{
  "num_hidden_layers": 12,
  "hidden_size": 256,
  "n_experts": 64,
  "experts_per_token": 4,
  "d_expert": 32,
  "d_shared_expert": 64,
  "hidden_act": "swiglu",
  "moe_layers": [0, 1, 2, 3, 4, 5, 6, 7, 8, 9, 10, 11],
  "router_score": "softmax",
  "normalize_top_k": false,
  "routed_scale": 4.0,
  "balance_loss": 0.00214,
  "balance_bias": true,
  "shared_expert_gate": true,
  "init_std_router": 0.0133,
  "lr_router": 0.00057,
  "num_attention_heads": 2,
  "num_key_value_heads": 2,
  "head_dim": 128,
  "vocab_size": 32768,
  "norm": "rmsnorm",
  "norm_place": "pre",
  "norm_eps": 1e-06,
  "positions": "rope",
  "rope_theta": 10000.0,
  "rope_fraction": 0.25,
  "qk_norm": true,
  "attn_scale": 0.0886,
  "tie_word_embeddings": false,
  "parallel_block": false,
  "extras": ["capped logits"],
  "init": "normal",
  "init_std_qkv": 0.0444,
  "init_std_o": 0.0,
  "init_std_up": 0.0444,
  "init_std_down": 0.0,
  "optimizer": "adamw",
  "learning_rate": 0.00188,
  "beta1": 0.9,
  "beta2": 0.95,
  "weight_decay": 0.13,
  "lr_head": 0.00396,
  "warmup_steps": 448,
  "schedule": "wsd",
  "decay_fraction": 0.659,
  "decay_shape": "linear",
  "final_lr_fraction": 0.0,
  "batch_tokens": 32768,
  "max_seq_len": 512,
  "doc_mask": true,
  "train_tokens": 205500000,
  "max_steps": 6272,
  "dataset": "wikipedia_en"
}
Below are experts of layer 7 (counted from 0) of a mixture-of-experts language model. Rows are named gate (a neuron's input weights, with its number), up (a neuron's input weights, with its number), down (a neuron's output weights, with its number) and show model dimensions 128-255. Each number is 50 + 10 x the weight over its row's rms, rounded and kept within 0 to 99.
Before each expert's rows: a language model's description of what the expert responds to; "gets" lists some tokens that make up at least twice as much of what it gets as of all text. This comes from a sample of Wikipedia text that the model never trained on. Tokens count by the router's weight.

# expert 47
What it handles: Census phrases like population density, coordinate marks such as °N, W/L game results, and pipes in sports and asteroid tables.
gets: " a", " |", " an", " was", ":", " |\n"
gate0:54 41 64 44 48 51 43 53 67 43 46 40 40 32 54 75 46 44 67 48 50 40 61 40 42 51 56 64 50 56 49 50 53 50 30 60 35 63 46 54 50 42 29 68 60 52 33 44 53 46 54 49 31 53 41 48 49 34 54 63 64 52 51 39 55 54 42 42 39 45 42 47 40 49 32 56 44 46 50 45 49 55 32 47 40 43 61 49 47 42 45 41 75 60 58 69 44 63 55 60 39 58 53 47 56 66 61 65 39 67 60 55 55 45 43 46 57 62 34 55 66 53 81 43 62 57 75 54
up0:68 46 47 58 62 58 47 48 53 52 39 63 58 38 37 55 45 30 59 52 59 32 46 52 65 43 62 37 63 51 45 62 48 54 54 34 39 59 43 38 45 53 35 46 44 51 52 37 55 67 64 40 53 53 45 55 52 45 58 67 36 55 65 48 55 43 40 53 47 40 59 47 52 58 45 56 49 40 54 55 44 55 57 38 56 69 54 55 48 50 37 31 37 50 35 56 45 52 68 58 62 61 62 70 68 44 55 51 53 55 41 52 40 56 40 54 40 63 42 66 42 54 62 39 53 67 68 64
down0:56 75 33 51 36 48 50 41 54 54 50 49 45 38 57 49 61 61 53 38 42 42 66 57 53 46 59 41 47 60 45 49 52 58 52 51 51 47 56 35 47 31 51 40 49 58 48 49 48 58 49 40 59 54 37 40 53 53 54 50 50 55 44 70 53 46 63 47 41 58 25 27 64 57 51 61 42 47 67 64 52 40 47 49 54 36 61 30 58 24 56 43 73 45 42 43 59 25 50 42 52 50 53 50 46 54 37 47 41 48 54 49 45 45 60 49 46 39 70 42 69 47 31 46 57 30 58 36

# expert 9
What it handles: Pipe separators and line breaks in wiki tables, especially schedules, results and rosters, plus digits and taxobox field names like Clade, Phylum, Binomial.
gets: " |", "\n", "0", "8", "9", "7"
gate0:54 50 52 55 35 50 49 50 61 47 48 37 40 31 57 50 50 43 66 51 45 35 51 54 40 64 52 57 34 59 61 46 59 50 46 78 42 62 45 44 59 46 36 60 47 49 33 48 44 45 44 51 44 55 40 56 44 30 63 39 50 49 46 42 35 54 51 55 57 63 36 43 36 48 46 31 43 58 45 47 42 49 26 50 58 52 68 52 45 44 35 47 56 51 45 72 46 60 38 47 42 53 36 59 48 61 68 58 39 55 47 57 65 38 42 51 57 63 52 47 53 61 72 40 60 50 63 48
up0:61 62 55 51 42 67 36 63 57 47 51 48 43 33 43 55 47 24 71 64 61 33 47 51 59 50 57 57 53 57 52 47 43 58 57 44 41 54 38 45 41 52 39 47 50 59 42 31 54 59 69 46 34 60 49 53 46 35 55 51 26 55 47 39 53 26 42 59 39 60 54 49 69 59 40 50 34 42 53 54 52 27 63 60 59 64 52 70 34 42 51 33 46 31 26 57 48 65 67 52 56 46 36 54 52 47 60 56 44 58 41 59 53 38 40 53 64 56 37 63 48 54 48 37 50 64 57 57
down0:40 64 39 42 37 52 51 37 36 57 50 62 58 52 57 49 65 48 42 53 52 36 50 63 48 52 52 53 62 50 39 63 62 58 57 40 57 51 55 60 51 38 45 38 48 72 52 38 46 63 60 49 54 45 51 46 49 42 35 45 55 76 57 47 79 58 56 63 54 29 45 67 55 46 53 52 54 47 32 56 46 59 64 41 40 44 46 50 42 36 51 59 62 60 59 37 61 52 66 36 50 35 61 30 52 57 33 41 46 36 47 55 52 50 34 37 53 50 45 57 55 42 55 33 47 46 47 49

# expert 39
What it handles: Periods and closing punctuation ending sentences or citations, plus "of", "for" and "de" inside names of institutions, departments and committees.
gets: ".", "-", ".\n", ").", " of", "\"."
gate3:58 48 59 56 46 40 42 42 27 48 55 56 55 44 53 48 58 43 54 48 65 53 34 40 33 53 64 58 28 43 55 38 58 49 44 55 48 52 47 66 52 48 51 51 56 45 47 50 51 27 35 59 35 50 43 53 42 67 58 41 71 74 41 68 44 63 58 42 52 41 45 33 57 44 26 69 43 40 60 55 43 41 46 45 41 46 65 42 40 43 54 56 57 33 38 45 61 51 46 63 46 42 47 50 60 46 46 44 43 56 65 61 66 39 53 41 52 56 26 40 50 55 54 55 39 31 62 50
up3:48 50 54 39 56 56 69 67 50 55 50 40 48 50 46 71 56 53 47 65 40 62 41 57 53 45 32 50 65 49 67 63 57 46 45 43 62 69 54 52 45 48 63 54 55 43 58 48 42 73 52 32 68 46 65 61 41 42 50 56 49 29 51 52 59 44 49 41 51 47 43 38 65 31 63 39 46 48 48 46 46 50 61 46 57 53 35 48 78 55 34 55 36 66 50 64 53 56 31 52 48 46 63 43 35 68 42 59 52 48 44 46 32 69 40 42 45 79 49 72 35 50 58 71 48 59 69 40
down3:42 32 47 64 56 52 63 45 54 57 62 50 34 46 58 49 50 49 48 45 61 45 46 39 59 54 56 51 49 50 48 46 40 54 46 59 52 37 62 56 60 45 43 40 50 52 41 50 40 49 55 42 40 54 51 36 40 53 35 62 61 40 45 53 65 49 52 48 34 46 46 57 44 42 29 46 39 57 52 62 32 50 37 58 55 75 38 53 31 55 52 37 51 47 59 37 44 60 56 60 55 59 33 33 56 59 61 48 48 54 61 54 46 68 03 49 48 43 55 25 44 47 46 57 44 50 60 52

# expert 1
What it handles: Digits and spaces opening numbers in demographic statistics and data tables, such as ages 18 to 24, percentages, temperatures, coordinates.
gets: " ", "2", "3", "6", "4", " this"
gate0:62 43 57 55 51 56 36 44 64 51 51 53 42 44 57 63 47 44 76 50 44 50 54 35 35 37 61 61 47 46 59 35 51 49 44 69 40 50 49 53 59 42 32 65 58 50 36 44 71 34 48 46 44 51 43 59 48 47 49 48 53 39 44 55 44 38 39 50 42 50 35 40 54 49 36 38 39 54 52 62 40 48 32 58 63 35 54 48 62 43 34 52 67 51 45 64 51 61 34 49 41 46 33 61 54 59 56 61 56 64 30 46 60 38 48 74 55 68 41 50 56 57 66 51 66 44 73 54
up0:47 60 50 57 56 58 47 58 47 45 41 45 47 36 45 58 52 35 46 63 60 43 36 55 66 56 60 48 53 59 40 77 48 59 51 52 51 56 53 34 44 54 30 49 42 60 42 45 46 69 65 31 45 62 46 40 50 38 62 62 30 58 49 45 58 40 50 66 52 60 69 62 45 58 66 39 54 50 51 45 54 59 50 40 51 78 48 68 38 47 53 44 45 51 48 51 43 75 77 50 49 56 50 62 55 41 58 52 50 52 53 54 53 58 33 64 65 56 56 64 42 53 37 41 45 70 48 61
down0:54 57 57 56 55 60 53 50 43 55 54 52 59 39 67 47 56 48 46 46 54 44 55 48 46 50 58 59 47 52 35 70 58 60 43 46 54 57 55 50 52 42 46 49 64 35 57 47 41 45 55 63 46 55 45 44 44 51 41 51 38 67 46 44 64 44 67 43 47 26 51 44 46 51 45 61 49 41 51 37 53 53 63 52 51 19 51 31 47 32 51 58 65 72 40 41 53 58 45 47 36 51 36 40 53 65 36 54 44 63 53 54 60 50 38 44 52 40 76 37 61 43 34 58 48 53 59 59

# expert 3
What it handles: Prepositions like in, during, throughout and words like early/late that introduce a place or date, e.g. "in northern France", "in 1918".
gets: " in", " the", " In", "9", "In", " of"
gate0:45 46 66 58 52 57 33 37 67 38 41 39 40 30 47 61 46 35 70 37 60 45 50 56 50 40 51 71 44 41 60 54 63 63 46 61 44 46 50 58 53 50 44 49 64 48 40 49 46 45 46 52 46 47 35 57 40 36 64 47 46 47 53 44 44 51 61 53 60 52 43 45 51 51 45 62 49 46 54 53 61 46 25 50 50 46 49 58 55 40 43 49 57 60 50 55 58 55 38 66 52 55 55 60 67 49 59 54 36 67 54 50 74 44 44 62 44 53 39 47 57 51 78 35 57 45 75 75
up0:60 52 48 58 66 64 55 59 38 57 47 48 58 49 43 42 48 33 45 47 46 51 58 34 67 50 59 54 55 47 46 57 43 46 41 63 45 74 63 56 53 63 39 60 38 50 55 37 56 60 59 33 51 61 51 46 41 60 69 59 36 45 43 45 50 49 44 55 55 36 45 53 60 40 62 40 53 36 45 51 47 42 39 44 68 54 58 53 44 57 48 49 39 58 42 61 34 58 71 39 44 43 31 61 38 56 52 52 59 47 55 50 42 56 33 37 54 43 61 50 62 59 45 63 53 69 60 44
down0:58 80 37 59 48 64 54 51 51 51 57 51 50 33 59 46 62 59 39 46 67 42 53 36 56 45 49 43 53 46 45 48 45 81 44 55 38 46 46 65 55 59 37 56 55 48 65 48 56 83 52 49 30 63 45 49 37 54 33 55 46 63 51 46 65 53 53 53 50 29 58 36 62 42 44 49 66 39 61 58 42 46 50 37 56 25 61 54 52 32 52 48 49 62 64 41 46 47 58 61 51 52 49 45 65 64 26 45 56 46 57 64 45 73 68 46 52 60 43 53 66 54 37 53 49 63 47 44

# expert 50
What it handles: Conjunctions and connectives joining clauses, such as and, but, however, although, while, so, often after a comma in narrative text.
gets: " and", " but", " or", " he", " who", " not"
gate0:46 51 63 74 54 60 38 51 63 50 51 45 45 29 67 51 57 33 65 56 44 41 52 33 44 41 60 69 40 51 59 52 67 41 34 65 57 39 54 52 50 58 42 49 54 58 39 48 46 48 62 48 38 51 35 62 44 51 46 49 52 38 49 52 30 55 45 65 43 66 43 41 41 43 47 52 36 50 38 46 52 55 34 51 44 49 49 67 44 38 50 54 61 39 43 75 37 63 40 67 44 46 39 58 58 68 70 56 56 52 47 43 60 59 49 62 56 73 36 42 55 44 62 37 64 48 76 51
up0:44 40 59 47 49 43 49 49 37 52 52 44 49 40 47 60 52 42 70 52 77 36 64 36 66 52 58 53 58 54 48 65 41 62 48 51 42 59 55 51 56 53 39 59 46 58 47 35 55 60 67 38 52 60 36 50 56 46 69 54 33 48 67 52 51 37 38 53 45 48 56 53 67 67 36 31 51 44 47 65 50 42 42 30 55 56 71 60 46 52 41 28 46 56 35 43 40 68 56 49 43 51 54 61 45 56 57 49 38 60 59 50 47 52 37 55 60 59 42 71 40 61 51 51 46 65 52 65
down0:43 51 51 53 48 60 57 56 38 51 55 45 41 42 50 53 39 58 30 55 53 47 45 66 53 52 50 64 55 44 32 52 45 43 50 53 45 27 63 51 64 41 64 43 68 52 73 42 56 67 36 44 59 53 54 58 52 46 26 53 56 51 59 56 74 59 66 51 39 42 51 38 54 51 38 53 43 47 49 64 51 74 53 30 51 44 59 53 47 54 37 57 72 65 37 46 43 51 45 51 56 41 52 48 50 70 34 35 42 45 37 54 61 52 21 65 63 60 39 46 43 33 38 39 31 50 54 46

# expert 62
What it handles: and, or, than, not linking adjectives or nouns inside a noun phrase, e.g. local and national, male and female.
gets: " and", " or", " not", " to", " but", " other"
gate1:42 67 32 61 39 52 56 41 43 42 43 49 43 53 38 54 54 53 48 47 48 34 55 45 33 64 47 38 51 56 38 41 35 38 47 67 63 47 57 42 60 65 69 36 50 65 47 40 50 42 69 35 46 49 61 47 42 51 57 64 32 52 41 54 46 44 46 73 56 30 55 44 67 52 43 54 39 41 51 46 54 55 64 53 20 42 62 54 38 56 46 54 62 49 47 52 46 43 41 59 51 55 48 35 28 46 58 51 46 73 46 54 43 60 42 60 52 57 36 56 55 54 67 53 54 60 43 47
up1:60 40 51 62 42 63 31 23 39 40 65 45 56 52 57 45 90 54 58 60 53 34 52 54 51 55 58 49 56 46 33 51 55 52 41 20 36 53 60 69 51 36 56 54 52 58 82 49 56 32 68 48 49 41 60 54 49 65 57 41 41 33 65 47 49 59 47 73 66 35 59 56 57 58 44 48 32 59 45 64 53 58 49 38 44 35 69 59 62 48 61 48 58 51 57 46 56 61 49 54 46 41 48 40 47 39 57 49 40 48 56 62 53 73 52 46 55 53 43 46 55 56 38 41 52 57 39 38
down1:63 50 67 35 41 42 57 33 28 32 56 49 54 64 58 50 47 40 56 44 54 56 56 47 34 53 45 49 68 48 52 50 54 45 38 57 39 62 68 45 58 35 56 50 61 49 66 46 57 52 48 41 64 45 47 63 58 53 55 36 51 54 44 50 64 51 65 54 44 42 53 59 82 54 73 57 39 53 51 48 71 53 79 50 64 42 51 55 50 64 45 41 69 42 60 48 49 37 52 39 65 60 45 28 57 42 64 52 58 61 38 53 56 36 29 55 70 69 66 44 37 41 55 52 49 49 51 47

# expert 4
What it handles: Fragments of foreign surnames and the commas or spaces after them in taxonomic author citations and list entries, e.g. Vanin, 1986; von; -ova.
gets: " ", ",", ")", "i", "ia", " S"
gate1:51 52 32 44 44 59 48 44 60 45 57 45 58 31 48 37 49 46 69 43 46 36 43 41 50 57 49 56 46 44 52 58 50 45 45 59 53 72 64 51 58 52 55 43 45 26 47 34 52 34 66 52 36 45 52 56 40 43 63 42 41 45 39 63 48 58 36 67 45 52 61 35 70 67 47 47 58 37 48 33 39 47 70 62 23 52 62 42 44 59 45 60 64 45 40 57 52 67 46 62 42 37 49 51 48 54 50 61 50 50 46 48 37 56 53 55 47 72 60 50 50 47 78 41 60 59 52 60
up1:56 56 40 50 56 62 52 34 51 49 55 45 59 54 54 41 59 32 61 58 56 46 44 48 77 70 51 43 53 64 38 43 37 50 32 35 24 65 47 54 65 76 60 47 49 47 77 45 58 51 59 39 46 40 45 63 59 44 59 41 51 56 70 73 34 60 42 78 62 54 52 63 51 59 52 53 56 41 59 56 59 60 47 44 47 59 66 38 46 68 52 49 66 53 59 61 53 47 45 52 35 40 72 61 55 37 55 62 54 38 57 57 42 57 40 47 58 63 57 53 59 54 40 41 55 57 39 56
down1:38 49 52 63 55 45 41 39 47 49 60 60 70 71 48 49 52 49 49 48 40 47 61 62 43 74 36 36 56 42 58 66 35 55 40 41 40 81 68 41 50 63 58 42 49 40 61 43 43 54 50 57 69 50 51 81 54 52 44 50 60 56 55 43 43 57 53 65 48 62 51 58 66 59 62 76 31 50 62 49 67 54 45 40 59 64 54 52 52 77 51 54 39 54 51 58 61 51 35 52 58 48 50 31 54 29 59 52 56 43 43 46 53 47 85 74 57 49 53 47 46 35 63 61 30 49 46 56

# expert 48
What it handles: Prepositions and clause openers in career narratives, especially from before a year (from 1947), along with In, During, After, While, and He.
gets: " of", " was", " from", "|", " at", " he"
gate0:56 58 57 50 47 51 46 40 64 44 45 37 32 24 64 48 54 31 83 55 49 51 46 42 34 60 45 61 41 46 60 56 52 49 38 74 43 38 57 53 51 58 36 57 57 59 32 49 40 39 50 42 43 50 40 55 46 52 62 42 45 38 39 44 49 48 50 51 36 62 44 35 55 53 36 47 46 61 48 53 48 53 46 44 48 41 50 48 33 48 41 58 47 46 52 58 45 58 40 51 50 49 34 51 63 57 52 50 45 46 39 39 68 59 42 59 49 54 37 50 62 52 60 36 67 57 67 58
up0:46 56 55 59 62 47 45 66 36 56 48 57 50 44 37 56 50 54 48 63 58 31 45 40 63 54 49 40 68 53 42 67 44 55 40 33 53 50 51 33 53 50 38 55 46 48 58 30 60 61 66 32 51 61 35 53 55 47 59 61 38 62 61 58 54 42 53 51 52 50 46 46 60 46 41 44 46 27 41 48 34 45 41 44 54 65 60 58 57 53 39 41 42 59 34 54 42 62 66 46 54 44 55 63 40 46 60 44 42 73 57 62 46 66 28 59 56 46 38 51 43 51 42 56 55 65 54 64
down0:49 57 47 51 43 57 61 49 44 48 52 56 44 46 76 41 49 60 43 60 45 35 46 62 44 48 60 57 44 36 31 51 50 49 53 54 57 55 67 45 53 34 60 52 61 52 75 40 53 49 43 61 54 58 65 67 51 63 33 51 54 64 44 64 62 41 45 60 46 44 37 52 63 53 45 52 39 40 59 60 49 52 65 50 54 29 52 48 45 40 52 51 69 62 57 42 48 33 44 46 69 43 66 46 62 50 41 47 44 44 41 36 34 53 50 44 59 49 59 33 68 38 39 39 43 53 58 40

# expert 23
What it handles: Zero digits after a comma in large figures like 350,000 and 20,000, plus million, opening quote marks and title words.
gets: "0", " \"", " The", " million", "ig", "og"
gate0:55 60 58 48 50 64 45 59 58 40 45 44 46 30 42 59 55 33 84 54 59 50 51 39 46 38 54 54 51 48 57 53 60 52 41 67 36 54 53 42 49 32 32 46 63 58 28 21 50 59 50 47 35 51 51 59 38 51 61 56 59 35 52 49 32 55 38 56 38 54 38 48 41 47 50 36 40 49 55 61 44 42 16 55 65 40 51 59 51 41 40 43 70 36 50 66 48 61 47 63 56 48 46 62 57 59 62 54 53 55 34 47 55 43 48 52 53 58 40 66 58 57 54 40 66 57 72 59
up0:41 50 51 54 41 51 48 52 40 44 54 49 56 32 29 56 54 28 59 41 54 45 60 46 48 40 45 59 65 46 47 59 46 54 59 45 39 64 53 37 51 55 51 54 48 60 43 29 51 57 56 36 46 39 44 63 40 57 75 62 41 41 53 58 47 60 45 56 49 56 57 43 53 50 50 49 47 25 44 50 45 42 40 28 51 60 48 64 50 50 51 31 46 38 51 43 44 74 71 62 56 70 42 57 52 46 46 53 47 60 41 69 30 50 48 55 67 66 33 58 43 51 61 43 43 62 60 62
down0:50 54 60 54 49 47 60 62 49 49 54 65 46 60 73 44 61 66 51 58 57 52 64 48 52 60 47 49 51 43 43 57 48 66 58 53 54 59 54 40 34 41 54 30 49 51 68 54 55 52 51 41 35 67 59 45 58 58 23 41 62 58 41 63 63 46 47 43 60 57 61 40 50 41 42 48 51 50 51 60 60 46 65 29 49 48 59 44 59 24 53 48 53 50 46 48 58 26 53 44 40 52 46 66 47 69 35 48 54 39 56 66 44 50 57 34 26 41 67 43 49 29 40 57 33 48 53 35

# expert 38
What it handles: Periods ending sentences, often with paragraph breaks, closing quotes or parentheses, and == section heading markers.
gets: ".", ".\n\n", "==", "\n", "==\n", " and"
gate0:48 46 57 52 51 62 35 50 64 49 49 35 37 36 55 57 44 30 74 54 50 53 57 43 47 42 41 59 40 42 62 46 51 51 41 76 42 44 53 50 51 46 38 57 58 59 25 45 45 51 61 55 40 60 30 53 42 41 61 41 49 37 57 52 33 57 48 59 56 67 40 37 46 44 47 38 28 62 46 46 44 45 35 46 46 59 46 58 56 45 49 44 67 53 49 64 45 65 35 45 55 53 50 67 54 64 59 64 43 65 43 50 59 49 51 66 57 57 45 54 68 61 60 45 61 57 61 66
up0:53 50 52 53 66 54 46 64 42 49 38 49 61 27 33 55 53 42 60 51 57 31 47 44 45 50 54 56 63 56 44 68 47 61 48 43 46 69 50 52 40 59 31 53 51 59 39 32 67 48 66 41 47 67 46 60 49 51 57 59 38 60 40 60 50 39 45 61 40 52 64 49 52 41 30 39 59 41 49 68 27 37 47 32 57 56 68 55 33 45 42 39 36 58 31 57 44 66 78 59 50 55 48 62 61 45 58 46 50 56 50 61 51 51 36 44 60 52 40 57 43 55 46 41 48 71 62 64
down0:57 64 31 60 57 48 59 45 41 50 52 46 47 57 66 49 53 63 29 53 49 53 49 56 60 46 47 60 52 44 34 53 55 52 43 51 52 40 68 43 38 43 51 45 46 46 66 47 42 63 57 55 54 52 62 53 53 43 26 55 54 52 45 46 90 55 67 51 59 43 51 54 50 40 54 59 53 53 47 48 39 48 65 29 37 32 55 47 53 52 46 65 71 61 57 38 51 39 46 47 51 41 54 42 49 70 49 57 44 42 60 47 43 51 03 54 50 49 48 47 61 47 47 55 32 55 55 42